python train.py --d_expert=320 --vocab_size=15148 --norm="rmsnorm" --norm_eps=1e-06 --optimizer="muon"
Below are experts of layer 2 (counted from 0) of a mixture-of-experts language model. Rows are named router (the router's row for the expert), up (a neuron's input weights, with its number), down (a neuron's output weights, with its number) and show model dimensions 0-191. Each number is 128 + 32 x the weight over its row's rms, rounded and kept within 0 to 255. Numbers have three digits each.
Before each expert's rows: a language model's description of what the expert responds to. This comes from a sample of Wikipedia text that the model never trained on.

# expert 20
Description: Name and taxon endings
router:191124125096131094113164140167121152150165154120150077107127128106161103163172158177125109093168151085115159084157131153129121163199089120113177162161129073131100115096159104192119108122120156109169130153149125118060104202200113109045087122087124120123189104160100088163123100137131191153162123194147137146146053152098095100100147121114121179160088151065105135116092073105117116070145190097158180121096117143127152148084124078149123175106101160150127152162124142145127136140093137163119132075121089105087121147122139112124156182192151105152127068100112168074120126159099086154
up14:167106158099113107143136070122200143164097122198095129141153100141114167145061148101102153135197117030123138105085154128095184183073090157152135128126068095132100137120124126113151153155090132183151199086172158178123164128133147120128174102101139096070135121108068134116126174123099190085091133120104168118120119114146118105119115097126148123065135121133184134131159095126165109167200107133162106105197138079093124123098151125139136147148184130140135147091148127177094143166160137184093087094107140132096083110138089090079104123089120143083145069177067143155167118134085124120
down14:127114169071122177172185191180157094116133126114118092145120100108146076124049120146112158093107139102169154162103122087141098107108107125151130054098121164095168142181063124121128100088146127152168138133133148095130099103174137103086162118126174133209144119169059181155114112140057090097133174094116122113104153166120163110115086130119132149116123092182148127132050113127148129122169132152109160107151132091161147093104135116165166071098162105152164128191151183162087129158095170202137171103139123103085133195153088116132079167100110105100193134140099111069135130141099136150
up15:141116138064112053121116133108135142118125147161119142150179118121143150175138135142206133127120133128128079114092174076097157168092110130157116135149104087092130156154076069193145110173172125069151162176120138191132102122108145227105104126139141125134151162124091116158063076161129147133137155114090130161165132148150129113100189111169105173124110182163127143090156132064112110083113108146110119097165152160167113171179194067103168169054159060125083115159125150090095096089144115111077070148143112118157155125172070113144104104139157136096116130151157098120156117089152174163
down15:076078097169148103158115150147156108130128159133079113114179150143137105133133109145058099081155076088104107049108152151138094157157173183092152152135108154136147120187183170147194155104130098125062061138156162090105128144144142105151080108134071131089097152103103115122093151126151169094156148149093170109160090120130084165093161089076150096102117088109138133171112072126141098112127147176102180141163119109135142143076072150160113144067168176125134123066138145061137163119125111116143168117090142101109082125150157140097062155120130090128138150138169131140150166048085199102
up16:144102080095147153118162114161158111091112069119178153077169152076095167122098136162113071143099131128089131110104116164124124134129142140144079140124074149146136127126062176095175094105159119120099107103128113116101078170101052160195141131116127107172123143105127140090107054147096157086145140139138155140144136118155132117105113091138105075027148095097163107135119092129205173088115176098143120182169102137135155100138083096206153098141140146190091176149125145093127136130126152151162142107104109137142115165053082139159115106096128175103122095082099105113167151082042126191
down16:158041142150128193133166069131079156120124108115109100162135119095150140090105143165186152155135159134115164113128184124132155149162142093123113110157088127113109167092115149156182136095155128150109107089123093125178110109138162146217173099163171151173149148138099125113154077125123128107117151060133187143119094132126141173109049091154149075152088132188157138149103178149129156120155129187106072192132147128119148136150112175196118148159141176163070190172074138034143152066124099102142136105127103122179114118081126096188097125120107142106109140171079140108101114121126102128
up17:121154158129151108108136112157181079167227107159098124133091141102099090115109151099090163106128154180130097120149163136124117120071127154151187152110142144144150130160196157126125146158133075154158152163090167171142140162071104103143130146174152139079134125174108139154103097167158094166083165151112123091138099111052108107117066184107147129110113106126167156147133164138085090059151086151138068133168119144201156081145036164141156140142160096172136103135171102150114166171113171154088146133131164088130080113168181080120168128172140149122136156100114063137131126135075183131
down17:181165142145107113183162181093133142135142085150134125164185117104168137149097101093113100113104089086134172117148106086152130200142144174129073073090122122129151108166106105121117195129172146157102189141121117138137121156156222174124116107140114157166096092069054145139174109148115154092131177095138125116110155126156138166176139111162174103110097122173110129144091102100145143213111150103089202172142103161061077138096107107117117136111123102143157095096149161100057092136113125111135165172089122164123138100079103174113132056115101082112087127164123140120172122193152146095
up18:161149124174093084126150141062178105094112177137176097132138112159115099185136074090098160130140102117128155109106161109144119075134136130197138087109116166159101132180139103147122095163142111158089157120058157102150119084121169160149175176154099057060116156133112106127095153149152097153181108102135138179131159139169135177180146178119144099144131114216150163120141145158160085156144191071098098105111102088210215146094124143099144133112099122136109156156174151076131169142165177124164094140105104093083154143116147179191109110117119120066131113115135146146140138131128112072
down18:138114101172091107134155146088157162129101190081128112129127044147160123163129072110171088163135136138096113103132149157057138129119104120204170114102163093182116106158144113159112128148134139145097158114068132113134132088089130146196187105115140086108112139111108170108079094150136131142178106170126103110054108115181165147224184114065085089170089113155159151148154144143177082107136179097148137110154116103164209127164102107097114147106072098127152131200091145132166131126150153176116082146153130075121137152127139117134069137130093140152181129113132090109142157179098103083
up19:107155160150057103108184144053145130134146123173095118164082185078070163110158128129135124100170148186165141137124147086150137125130154108162117155113080126162120102122170107107120128150115127115078114115115117111124119128164134138161129143070150141140195090106054120128105149182162173130056103153121108064118092144117121138165147190143139162118160155128152156122217079084080126107087125111091121116075133113067139176130087114117143150151124104137130175123140131142151118079188073129195147148082139102231142115053109145127155129166142127141124151098114144131107188123213114103
down19:090101116147141129079165110130129181141128045104142140135106085143153109126037115113112126078129105170096180170097137094115103158180156103134165103109088109091164142104097156124125150118176172137086176139116111073147097103131157089099151096142099070104115104114160104146069168157127087102098185137109173114173117077159152086095083114135103089103149059102109075127112117151106133094187169140124106220164161070135163107123130114079124129169158102129139096109193082093152091095142158116142073084177153156106107131104137101162097148125080149087106182121131139070137089098144165131
up20:108123196106169061093150148114090156139099124137125134140106148133123126123180157167142188099144113096165112112109140068133133187117065151144195150132129120108106117048160111126096142095085094097178102145146167166062159075110136145115099141104163127099125071094079167133094096129121131177127064126139132109143086144064127130126115133130123127104109212126094155140135143102157144180179138179120079144105139171112131177109081173149177130128183083080149162141167117151155072133114075046136124142097122088124096147106148152104091145179143087166184108079080150092154179138128144098
down20:112128063149121190205129114111159146078153118107141092158102140133130057122156100116086091123162161211106122142160144166166136155100131103144153099196143121145215165167119162144129116158193179095099152177108139071130136160175102108145202130145086150189139146149177117145132087157115170096129162194120068073085167126114150121174113105111119135128109114107086092163134111139073169084144151099143146150135088129108127097098117088121124103124086200145146099127113148138132148114120128170145165159211183142118151130167095065169118121112127200141127127106162142155115131110166092141
up21:097153070179108171168140119140094180087175156143092085047148149145173131102087119141124153147136170194125189104140145153043169093106119124081134073115178142124175110136094166111121097115190178142111065099133104103145123140090144068134115146147164145135110140081172228061162183126145116110151108157164156085134135059076093153099128068082144127088162149144081092118143162109169124174138118160149145172111096141156141149131148136138182142114110175103135169113117141150076143113115136137150139171118135125102091128164159160121172126114073100139116073163127087134141132111121177126
down21:088221103138081183175125149129094168122155031112094129108121142138088131132126153154131168132122106156188137153124125187101110093145144054099136096137139121198117147089149084103182117099173147079120144091128081122099109186124094114138154167143156088090093177158156128112105158124094138115135111232096124107131119069091115180101074132130096073119150124089139108099148158088136134186229133151156182116131124109139151156130153133099152133100122158112139165154100122112129174124097100120089136150126133102047097080141155118127196134133090163136137111118190135136124171108154091142
up22:127139121114085155155166201116085116160151110101113120173115085123081090177150112099180146151097139125160137126113152150119182121135150147128141024133134119089138104077134161147118177094104065118178112138132148158136149123160055061134163142077116174143131141151158105082114102057193117127222115145113084089081168112191141127170105175082162112134157146114125102126148104133146161152135079108122117098142110047104156123090126117086122125136112133166152109108187143145147111102147162054153133155093175081136102071135155140133094140160094112135209134151181152126156147119155134170
down22:124114117197148183104134126139146164113144105129122161115150089098137148116129093220134135146102106096117117107153184098142118154128059130048089168118135158146143115097162043138135145168142086131173171101115129125092128133134149137074098142121158129162153102183124134135194103124046185139101109118083096149137114150122062118093120125165167101146118149154089142143159106128117099069145176149137134133129113156165154180106150127195118104100117135116067142185095131175158182176166176180094103093094116153131141118114099116144141137188114197158078180068079176146116104102158070110
up23:126176139139166080057090124077170140143122085158186118118081114118082114125141061146121141115149125133123182100108172133137139132155138121201148141170165119152144179108167164062144135162080147150147128089140113158052085128094091110153146115131088117119151096114058136111080133125078109135171133196132098162128148093133186091129146137121174169100093135131159110145080130147158161105176137118104081116099117113051170132141141088113103158159154120118132068073163162195127149077107053117111064107109116128162089188142131160156114128159157102118153103118116159057128156069091100150
down23:106086133153134161179166100157080122148144089101092136165148167129112146123131141117176090156086156129166119133147067161132110114154180148080120189147073136092146107123179113213098116150191182130175143164109101119134166129146174077140105195111140129119140137148163112175159132117155158117111093099162075102136101154136104142127101148119091116143116069111126112164143125140127121157107072137156186147168121134175122090138148107097114101111129081101154211209092102103144167208138141157121120139152119129102138139090184131061186107068164142182082156134164096169139119172110212115
up24:095089118106093163159173099151074087065124136115099077137134121112146132110113108113067126145130130124120123159130070199111097152108164106076140139181095138112186121141160035151096171106102197119179107119092121155138109107113193088117082087114108128154151048094136078120171201147130163199140077099083171173137138140156155082114111106148126129148174141101115135113079111138105183099087137111153170162134131149071119124109107203116135127208157149163086141177118133107148168129127092119154082100109119132152108166148119158114112150121160095103172120115139152112186171113171087147
down24:176124108100169120083123137128160136145146131154096187123125113135136083129128158120231100131132118164185136122176137072134191133154155160198108060117180101142089195123093219123195120183136103092151130111151148183154170124148103132104138188144119151133100150151119190129106122117143073097135164124112082066122094148128075150129174157104115103100094125105139115164146143171194100159161143141092088118128128121114090145176158102150094122078136134077145137143133179107135094149098165124140133133129182149130107165124107107198140114121115138190069125129117078097054119153105166078
up25:170138136109089159111125117111148114117129164141113184183081146120108078081110142181114132102108152134089119127102171157041096170085201123121197137113091135155131134118207149158164120062150178077094130183143097148121152081069112118103109140176169118079144128117098107139158145134171140100179072143153088129087132141092107088093164112163115122162121133069126115109104132179112107085093108148123070109103130109231105108127167107154116131058148120136156126106133105142079145081147202099166101141127126116109163149061138147110060158108176114144137105141113115074155144122163130165
down25:040091137076142168219167173160147169123038118156096137166106097100119120131141141104124136143091105079110131097142155142138107152128125078160094107074172163091123151110063102143089101158119148103167110072107171079148088164161124116150102143096087166166151112154153146108129120163084133134111153222080133109137148085140137121146139155182151136110052175157154155145147126029125136110145134163135115150190121158110133175176089143152104127187111148108134129168150151120185124134088124148121126142135137123169078126087110068143183159122132080134120152083138150098120119109066149103
up26:124158122186103110109139032079120093099144118088123118096189126145129138104162120189131140104076162165160061162153140154114105087123104130133126110064094129125156146104054194170157116154161118185127114094097171198161114134145114171153079112177133117139114169067119142117127141149135112043076145125083144186112124115174147084039108107100122131120140118078131198110160083088180167154078151137140121166089150128093116111153094089135172104081117164153132130155187133100114115135089150118110090112130121128136197138130119060100126153113143115114065141137123150117172119124128167104
down26:145116180118113177164094096134066151140098110093157167123134135118095165049114120117127155090131109138082119178120206124179150135134113153165102214121157155149161132158145179116152147120106093127125097123163114124120153080120180152128138080097062120140123134171123075101182118143070153087184106091114102141126186127138073108075046137137162124119112158171095205122154129149147151140134145103119072186087089166183188112156127078139135076107079125145100143129155051134117113129088105127145134114096110122118095170201103139129149104146112195082118169124095125120164094116134162111
up27:157081154158112096115112152135126129173133107142107117090175103111210087195132138112159093124127110151147113095165070138154113138156121107182153153149120074144146040119143126147161075101069165150135110143096119074157189098091163140132126173154105128130131139169105089127085132145042105169171134154133133138162081082130187072161112088228097056173136133093161099074146134107103132082156149155154147138118104132185130148094139120117176135150084148140143146194082134175142126134121117117144095105103115142151112105194209136124126167088137136094094135096135072085099151144138118127
down27:109139090090128126128167148097069182102149103132146166128141160119088173104137089095091142129154141061124114164065158090160129123130097175049088150118140165110155159146152098147101108151158104088101127146148104174091174106164155166108191096055149093123130118111117157141167134125200093119085146081132116085135159158162056174133133166066135166119121134171082137194136100157145144101121126072068115107135071132058135095118103098149116143116169135085098140059148113118082127149163126082114164123183114120126124148092098121064117109134167118177186146144123173187161099082130106112
up28:178111185116072128126097120139125092152081157113126173152092180142151115136137135101167100142158104116122034166082079099086158170132121138138126146109161098096139165164127115117138153160117140140100138099080121184136141096135090188150124144061142121173157139047149125100097134105115140148126095141119151122165162141172121143168137092110143127136123146148108156128102157218114145176158153146132099157135125112136161114143079120055107155055089151110135110105094110062137144201083162144070147141196119161086164106069149102068120059111104084085205083142155126147149153135134078119
down28:118134090138115153130171103099195092196066146165094130156178137084098107132212131145178114152071138142151113120121200180143142155147130117143126091087097139130095156144133059125178120121100130079128100183152161077177110121056149135169145112166117170142109106111110150118148097162155093116120141125109102125094139094129121154071102127092065137146104165163168109132060145120119165136128091150156156006063111131119107102103142128172127136119144136114134204172124163126179116124136153162120120125047116079136144204139109124184097106137102141159114165160141134172149126111117157107
up29:115140138128182127138160083152093079161161110126087089102105097100143139150160146089117100130127109145136115111180128137130086100168117190147126114135163085076129136135108050177159127109084091172129211124177145114122116173140117103083129154139104211102150132150062140148107111137148131137123100195145134123130082105132172137119117030125099132079185127154125142124117156136108143127113148203122178096148097095147138114123143147152117048171130118147118111126139122058042108190142115131132085199147174072123128092156123170093119134132155103121131152105108066139187117171115215116
down29:113124123136160087084122162172141110091119181120117053150098133138109158104116128148133126143180170124139165112092139104159132181097157156090140103050096130189127108135150136124186181141144159107118080091072150099164131106177118113120139076150159084131049151101127152130130057160116132133161180123168123133152121144095123164105127135168198132094084086140169057081168168111109093110156083132104074165145135166149150115117134082123100174115101107172176134135117111086138146098132060138057166117121104125133093105152045101181129186110144147178153138157089129129090160188154079105
up30:170094093140164155143115118117111160131052114136148125143136104145158101124153085111139065132139162145131109155085115125144176125118145117082170128158087130116092144134209138154159136158166179124117133218153177083149149126118166088088105143121168106091199082180115139082082171115176075111115089157160124156141148085091155143158148178121104156120068173116118127085107158108156174105143164111107105118195158168110066148120105065159085127132107087123128173072143139151103140171155106046133155117093139079145207129128156137126137179101163167165123114163128153074153145147187135145
down30:100155118087069150062062153093159136089154098107135143144102136106046150102153159109127117080114082130086106132149207119105068139157125128198155079071137161132124081128105126112099171090125054094110146104090115169156172156134069186139148096125125139119169160123193138151151158171102141123132168145100101087138148153150106120117102102024117099140131109136152123147110103155124133123143101111116134114087177127185180115147131141136135096191097170057130131180124126127104113108130143130132074129162126134114076158188083101147123125091123120122135134106125054196158154101074194121
up31:089140073129111143131115123038122141094074122141040163168098138148134114138101202164148143115171130141152190072103133093117187111160138102062153161123132162117141157126112140103081126096108130096047190164145111102141167122133070113119122160135181103104138154116182124097198172111166166112147162165145133085101152146166106143098129134138113191163151134113081069114146116175146118123110088186110061100116066082179113146133160116118135101131096170123168140100145167103088119104107172092136086148137182125108101115066141096133160096144110105100148139131088103096090142180118169086
down31:011126094095094213183111075099058202129109115089121131129093097119132121088160147172157113156119129114124113111109167181145156163131134074138159156185165112124137122093037082113079131093193180148158174120148093132185122112073121117094102169141111183127182117119132129079116171177132175143159115171070128111146146118135126110125166132163071100119133169128126144129105127144085077100130132121150141186151102114159102118146126164164137130119183145124159147135087090146188162148105107096163147162176127100151119126119110095196122156162113121124088136057155128151120114125110105144
up32:079165148088079103156152171140160158104133103087149147121116158136123079101129156167123103102086087163134149109112179091180126112096155134066073055132109110147093140145165095128104073204080135114092134164122172133144159163098153105180150177178118118192131134146139143121142173143155160131121143150162158040128160187111155141095128102142139168169149088165119170107109202098120107143109152162189157115154122109151111137133150133171128078144085190098097148160109134087085148098166107130159150150111193132135096131172139119108093082146087071142094072140125127178130059159178142087
down32:135182143201111189100139118121076196145110083125091073090164166173102084126138118151168166139108134076178137090150149168130104169113124120084211143139167131156100117133081072111108150114131116111155132128189154166125146117130109109134142122095187148110153081090162055123153098107128109124132143204142144164153155184137119135123167124143131104071195128094139113071109170128168149067167080150128121177118166078127109156180124087138151139146111152147114095132146165089125126120099131154087172067153078153147161144090159136154125148147138143129183140190192102131095155080143115064
up33:125184144148056113117115075104136158102118119120045125115146183148101119150092095112123081126106143186125159101173127130153134086142069149128120183096182174144101190115092169117165136197134160116127112183147153160148168066148131088100130136109132164179154142145185133197135126138158132157113196137074094128154140146095146160086152163144126116168068071131082119155091113155114094108115151141149124135113101057108128114102078094162124075142094103119131149120134133123135141092121120124146118144124135134121131164171098154114162196125184116165047107090101165115086062193204107142
down33:101050115103210095142117141110153103164143058161173118146099125142174147174131130145113155150127144108103126156135158124082171137085139123146093128132147126121112163203163122165118092082097090174124140078108095143109069173094107124144062120123152094117128141091116097165137150108071151116117141142155215116152148148154155114157155126115136120125168142056122097069140087139137134133195109060086163134116157162128138209153192144095109150116136161113139146114138147137103165145169143116078118062160119114110142056067150125180108043132108101106162152150133114152085180065124163140
up34:142140111195130099138137156112100119115114119139195145121109173067162177054147101101073151163171122095114145106123125149099112112085125114110147148132176128158160134181084129138117128169146125109069108091157131114156144151069101098144088077119068127131122110072114122127148135185165125072147155129129086173161125139147148125114097101170158081128157089129139100080143101125139074070099091086091108150123111104078150111090132170099087174157145125106132074148164179179091119097121168131141221105139115135125113193099073131105077049080120120101136176171184151106099154107140148205
down34:111101157151099150143145152105070149058132121141153123060150161066182129054141149113069141098152117075111148156098117093135128119116097132104147124094152165158154150186087136139041103138099141102061109108162139139143082140116082124151118076167110128140096098081086129106142144150120093121147106088100097077120133149111150119111124126144053151103158125102143132113139119168111009087159098168098117135152110074134123115082097143124129118133103149148118120144174168178127165133127133094068198178173132144177082152137116119062100104119124090135161199157141138099107154096125084209
up35:176169142125084101090175157164086096103148127148070147218118140166145088105143150168149147091131187145114095136157174130123132130163185074096105098167156126128110090091098181120113085057134172137140148161098155108146123114108092117134123136105133108072128106115108153115073107169177152089048084168209093133124113146170156144104098092115115167113150138178203170099201159094171136140086178118067114154128127099089117163163154142099146144123089080156132141155159094071117142115159120196131108132122107069090174137161118124109117117066110173118136132104129125123114159090086127151
down35:079126042126053194110120118167141154125127132155143128159132127069132101115214082136158151099109109166116143150177075151195168204153098131144093129104081132117095076127108175124183121156084184142065127140148132098112129118149139082069110091094117135134084144153186131126115111133112151080166119154066160163162164128126133106110153103225108142090114107115100171147116121116114120191107116132159138170133137149142065137131136135117111084160081137159097139115152142093166043077180153091165095141126136146106136132133112156058111124090113198138150160103112142150144104102122126114
up36:149186107170103057157135100146110092152135094133174090124156164141107120083128122147106052110124152178043098154119151122154104108082112072150083117121072144163093092129079091103147127180131087076073113080166024163162055144103172127130117153123114200158182135117101139164091153116129076073071140118132154145160097150124109164134148071119078126081144147138140142151112097135141114148150139147106158175118163160069140173149142145143164156144104151086186173144093135119193121109126151102117116138110093180146130149162112121100100079092125125169155104128070158105122138157107111137
down36:136081058091117090141087097198072116120166071078145108134120090112139128105117100128137110188185108055112127112108110120132143166112133117183144137115154089175174068166201187094111146127136079111124136128104096159128131123112144097162091146172120202096091116160089121146094141077090083107157116100127146109208089133015132118098105131100117105130086134115098163062126120146080120121165104124135084138089172139100125155166113140139177119128145192115144113120134112107104104147089107098064099162106155156132120157156135167086119089157059186129095098107118080137131130144133118165
up37:085128138149162085113191090155115098164061176137144165129095128107152110151117177132157103153089145065097132157071138161090183078151147128089130117183135120103136139210102068140118176111104143084194138126150134086094125181156130187174187164150113190127118160078089148121079115179156168151100079106114127168134159099095125188061138115140158097187120138138178123108125126170088135098203157174080113092126103110089110159112091138160141136122105145114134093132105128095117123120088078128095103152189123144157134118097137175126147094127143140111179145126128111070086120063158096121
down37:169135140200113153190081144085107199138240159125129060110152140217108127164170143164098134139147143139138119080098152111162087149147123159102109165151093139138103104144171190126130138139187084149136139133136110126126092111103130077092082126124204119144146131171102137093150099093092123114138166151099116072096101152205126067194090075169106145106129079138086151114110164099191146100083104115137109095125151143138161133107125106140150156094126133152121131123116149145180218139137178119151161103081130118138080103127091110105152191130084105137133111139188126137122104135167117100
up38:115099131128073080119162099136124144094099152112105174109136106069180138170176100188089172134113152136142050099078142173113086123139111131208155148141163156092100157136159121100131131175088142155150133145209191112095087118104151137105137089096061089121172174195128116121143131102139135106090133127161087143123119195138139146088151135174148155115085161173118169128142140098117106113137148093129143164084073144120131080155141123203167155107138138150151159164103151161175123107112084135129138090090086091159087186116142140093051149187138089171097078172135112142052113140139129124
down38:103182187128218122132051181133110129123183102129173082157121114224116099049116145115127123150158125156139149176129130079119179150097106119105109126099119126189124133133128171072092134096151126135151116112119060172133121160193134120179152138137163094079105161098135184082151095121126119171120122138119095098084181065135098129109164158124166108134167053091095101117161097204107117144119108148152188162190129108117126139115116110075101103117160123123095110118140101150091144111130112101098161163180097179105137068159151143167154092089145118080118140126120123133193126110088099117
up39:100122074155051151163115071159070141102118170104154094106057147122094108125141112157107110105136202181084127105108110108157116190130073134085103156116146143139122119127139121088116087122117138089140092162117172137151088109109139083175100103136164130145153163151135173177118057154131081126141058077165105103120165203162093096119196088100135118117078110129084184143118100099137143119141157129087153136078142167117143113107149095120083154126135126144145068123144177094113207128108158046164145109115116141122174191098126101160141124100186083186125086142138144151166093148118166118
down39:130113173122139111148167175132154124119101128149098150155200067112137125120112092128121237155147121089083140167127140155105148131113178112107144077150116116153119144112148159147212119148134148132138182092114095117109159186148135169110117164140147128135082116114162083059114168136076175129135185100082157156126168104067196107119109180186142112138166127127201148080133072125123113123153120116134151080172135121105118112145073168165139131127122187089128111094132020133098099125140116123102046076097187116132079119120110134103121134145079173176166112139124131093127117112091098164
up40:024174100169135125142159069103145158155122158108109176117131137081170166186110137084144134134060149107112187102173151108128134137157107075153156109112139071116155112095174159122210135122084090148157120083179086112136181142143108104144168152139133148095175098142139121087069170150106106159153085133140134130122086110193065130116154115147202151132127145175125166139127168099098099191111193123163175113097106116133185185073120102101113102112115095168160080099139090104134125158133115127181093138139137125167144132163081090110165109081134145121131059110129148099131110109089089111
down40:176121153075147171076148207177126126126106124124146109121103143167067111095113135128113170122168100149141099099088120122132136123136143127065087119161114145147124151121125092166059154148173107144089120143115143134146081125117182140167097101130134080145092145115095129166196110107102175170119157151161107139189169216123166097149114158148103122134163127086150069141165062141151147049163079131158091157140162129120099113143082150124124177122171136101123182121114194126139133095151105164102108177097141126076138109066160170134109122095128159142138137200132100211119167121205182163
up41:129135162113163071115124127118136098134071137099149111078135153142060092069110172143123112129149071128148182181179144132048128106131141071153158214135101155098151147124203138107134113128157132108174077141147099145102057210148144096126166138149129106108141117169194120137071146177090122155099142155124065111134108135071106187100131111113101081097171124114144146108162083179122144159119129143147128168150123152085068115141158158040110103092142159152096170154135154157126106125144158129174116091117110153091163148071135116094137164206127147138119110097127146132132095152132195088
down41:047161098160080130102180079158131175128112127126160120166066162111099147142066149180152115062160135121134159117120152144075100155151100128141122090086146146115096180121119079130132153178142174136208147159092111140138157062170166131095099105071158135109138163174080109167096105129128108117111139106092114135139131180084148101111123166091153177150126089168113108094078108118117100090149126124133152101079094152189140169093080080094168167120110121090129179188102129126105146105140109203075171097117128153089154131145164166159113115127078149123106192104124124122130176118203086158
up42:144155130149145157147110099142118128099094146132071138122118142111170157098114128131123166103206090114121146119127076118099147126135101067149162120090124122138144090139094143104121117144174143167098132148138135105067169192116188135140128110149189134080164121084104124224070146133145136098121092074144171125148109201102087145116173122133067152111097161065075175150154156160133159099066135115163154136086084131130083141088117136120199172136106109098111156076139102157149119093119152073156119160113051158133102092104149158074153083148186082168093090087100096110114202089115104143
down42:134108086108115132121143187140129156179097145124107103117102083159083058140089163115084113130086146129141082156103155168103111189131112170111122088138148116044111212050120116109147089055083099113138162136129126141175097074115073130118138120105082093135126152137137111074169111153077128184142099182128098100093122110123152077098145128140158162167183165124166110088133085125140181128141156097176100171148197148113144079133112150125147092080071137171175071167114149152134106183148147153119145102153156112159142141130103084166117200132129150153102152144096163096118059150133132093
up43:126126066187131113106110103161096155087157151063135144124095149126117175055123148134126161105128120147115161087104167166115098091142097131150147104115117166137131087115159128106160101128089167138099149083148100133134125116120193146150106073116160110152153124151096099139172129167151165162173128112142116169191221134153090159107149123153116139155049102099091158144124153156143127070120091131113175186124093136141075112199134135131172138132121138133161197049142124126122099131113097163168147109169075137150115152185140068112226172158140201145192207098111129122142131136142115146
down43:092111213057125087119170142122117058137141067227143078080133144164105107166149139124108059146157121129126121129156127115128166121112160133073134121118127098100121171148084141146082147117159113118154084175093176150130114107093048104173117173118110154145109130117191145134121112121099139147109097147114154122085087113094125108152148133112173125142173181166101114118129145133130144171123085095126124053111161098104151164094124077138094134097127112089080069187107144130156113112189135084093111082122215141129152121090132135153081126066117087127095079203196138139168126119117116136
up44:102115143146128128118064139090219097130093175123139148096149135201128143150169167159116103154096113141152192150104136113117076137120123168081113147172118166089141160179075110100145135089118126137119151170090133130143136164096195157105096105133164127145149117104186167181130116128079167148107125134033118138121089138172132103135164083131133102095116087109128080136176054118081124169148201104183108158110149102069140135135099103107124134168084174098081131102067180125096135128091052127165147114133119098091135199138193133110169161191128117134130105126125079095100095135103126119
down44:140126122104109168140214138172105133160207107156127067156123104087097106165121149158123075144171133136083098128202107157126194154073118105127135123120130170159144162108183091169117079153145108109116111123115117169044140097160135107172108164146137086142099155130153179114129111142099119151169141204117097102140157118129126124126161137075090150157111107090116177087092145112117192112094064084135160129109080128147122119105174167136144139076134129131180215102114123121169115146118180161144114121101142178148167115123084125121079092116129146130121092103139214155092191052165127131
up45:105091126080166072085055170121133054111187114125149166136154114097145084180075127103168067113138145160142137116131125145134116105098137141082108108123164070173102130117174131092098080096136150132074147105139116188144111139118178140116121154187116123138084171089123141172117051140089166127117166088088065184059089128081114171142114115142107107153118110087138089101112102184095107154137125101065128094155135148146132103114147145132142142106173092157142082115118091156093109120165138159070099164140074151180106134156207123167125143128077214122138123146081134140162131122095085111
down45:137145138107052145115168144112140076123105124075191149137156204131102139103091111149118134133108108109127162205104147158128205186165072126087144144147132161152195147088159162147128100156113150096087163162158154107135097135070124122169153122110147086081142112112149116159104132155138130093139105158147162112116171120088154056162135119100094133089121116135096108089175173132117113137141081154085157123165140077078098133130140098136099081134176056161158146129165077152110191086171091150158132194098143127144193177127108067142102145138107175052095188134108104139143126136135186115
up46:078201103153171095133153179110113121094137190092095084143097153191152137127146136198171146124144047116138126149119133137131121160106085162076149167127186104091129082166137135114140100105110110124106080140110134110170096092153090081114109117120154110113111102119182129158149163177089138145118180136169156130135105134164097127116121157149160158075139092128184058086167142141155116117160159103073073160168125123208153075160109124141167094121102081133130153120165147146100129195136166155107114146189090082114128103108146068093132093091111164097104098123185125056132078147107194123
down46:146142096188173135073109135086135107151108130168190125118140164091072158146115133075149095149100128148148137104169138127105172136117146148193100113120130090136109109149087165118152089140130113149112121066128116129120143162136172135142085105150083118106112163097123217122185181163138086099128137136126216100102193081127181180111201120116036111145109141167139131102070120164126055164156139118144125070113140127172089172182177173094147098127119114140103163092139101079116155098181154079115168128099152147089104148118093130177122111130104161209111104143152112113130133116121113060
up47:118127136149099089109149123104106128086077138137155118141141152114129187109187139050095125031181148060139116126129147143116099167111101148126102113144131145131133090130139117086179113156123149112128129122104100122125114067137138148079106189099085060132194163117123117123128092101123148113128212130133072108160152185141132132176109096126164149164055133129097093114097107036130081192140115140136181120112066110143141084097140177141078133085052108149082108162119108136145215180171132114137105141118197106168157142133136119090152136136114148142146145180133103175083117128136077120
down47:168140118098157200175051135138139117166140134147047140124176144121145122174073134140134150174068122180154140114144110122175146121135163156078110176096118094148082140146133102135125131127135138138100125142106177113102138104100157139152138092102209161113098112118108107133124123098126064145134156166199099121118126114148076143080138181119028166112200118184161097155157180182101155074156171124128113127112124102105171077146115101164186119136189160090187148109166087139098091087073116082116118127161113147120099100137069139179120138128149121123107118112166153063147087102132167123
up48:134127110129107184084125100127092160112190140163166155118094085141189085089048153159134164160100145142120181097112141112125131111121180158146188158052049119150140120160114118053126137147076147125139128127132136120096140194084109079164099124143204138171078133126111119082129110109166145128094113064198103115128190042153092116154166169169134085144164074094153126154123089143079156158133126097123106110123132112098127150090104129096114088140139174148163139076108122119085136136099171087145211104152155112159159106158119144107141143110159141126168155097090133098122107129107170183
down48:120137148149090087149125163132122185155057116128093180131117140104128155169173168068067037105099110139127077151245135163120112117113142054168103055150141136107135144144109131130064172103154119130092147125088139099128123176106148143158181165169107141149076114104151186165073126147179167099111119115094178089153144129130179116166093130149103091088087206157135156142120106170166049098146074177110149075143095117139125136134080135148111140108166115157078104125115141138133158167158132111117099126135125133140133085145122133097070104107103177133126122122117143149100193147117138152
up49:186099078128172124110192067104112099158125073130154085194153134181161101172153103104118098090166126116151141150091098083111049192084094128190123165117158122119146157080115131121117058074136100074075142116140121120090092102155165132104112136146072135120152089168062146138090121130136118190158132147136062171128071133106105130101117111140120094111115089110138110139142098093094060130170169164125091179106114085184141093150101172112067151120097153164123128113155152150154169115092175156091104151127145101072126178124148168114111145100163073097126140114135085068139132158108125132
down49:129104178100082134126081167111131146114105144147047097059122165142128113100136156180119133163097143121127120156190158135123179097107096184050078108172121131101094113192133114104212123177090156136178160160124162137172163117123132102125159032149101099170110110107139125150133127088124168100136119129143166104162116075147114161131156111158178140166150170134088161082125150167099149110151107111140126111120150195134153158118182116125169118118078114139102149111098200137111099170096081068169145093166151181178151073146092124147167119188154123161093101104107144151117135114184112167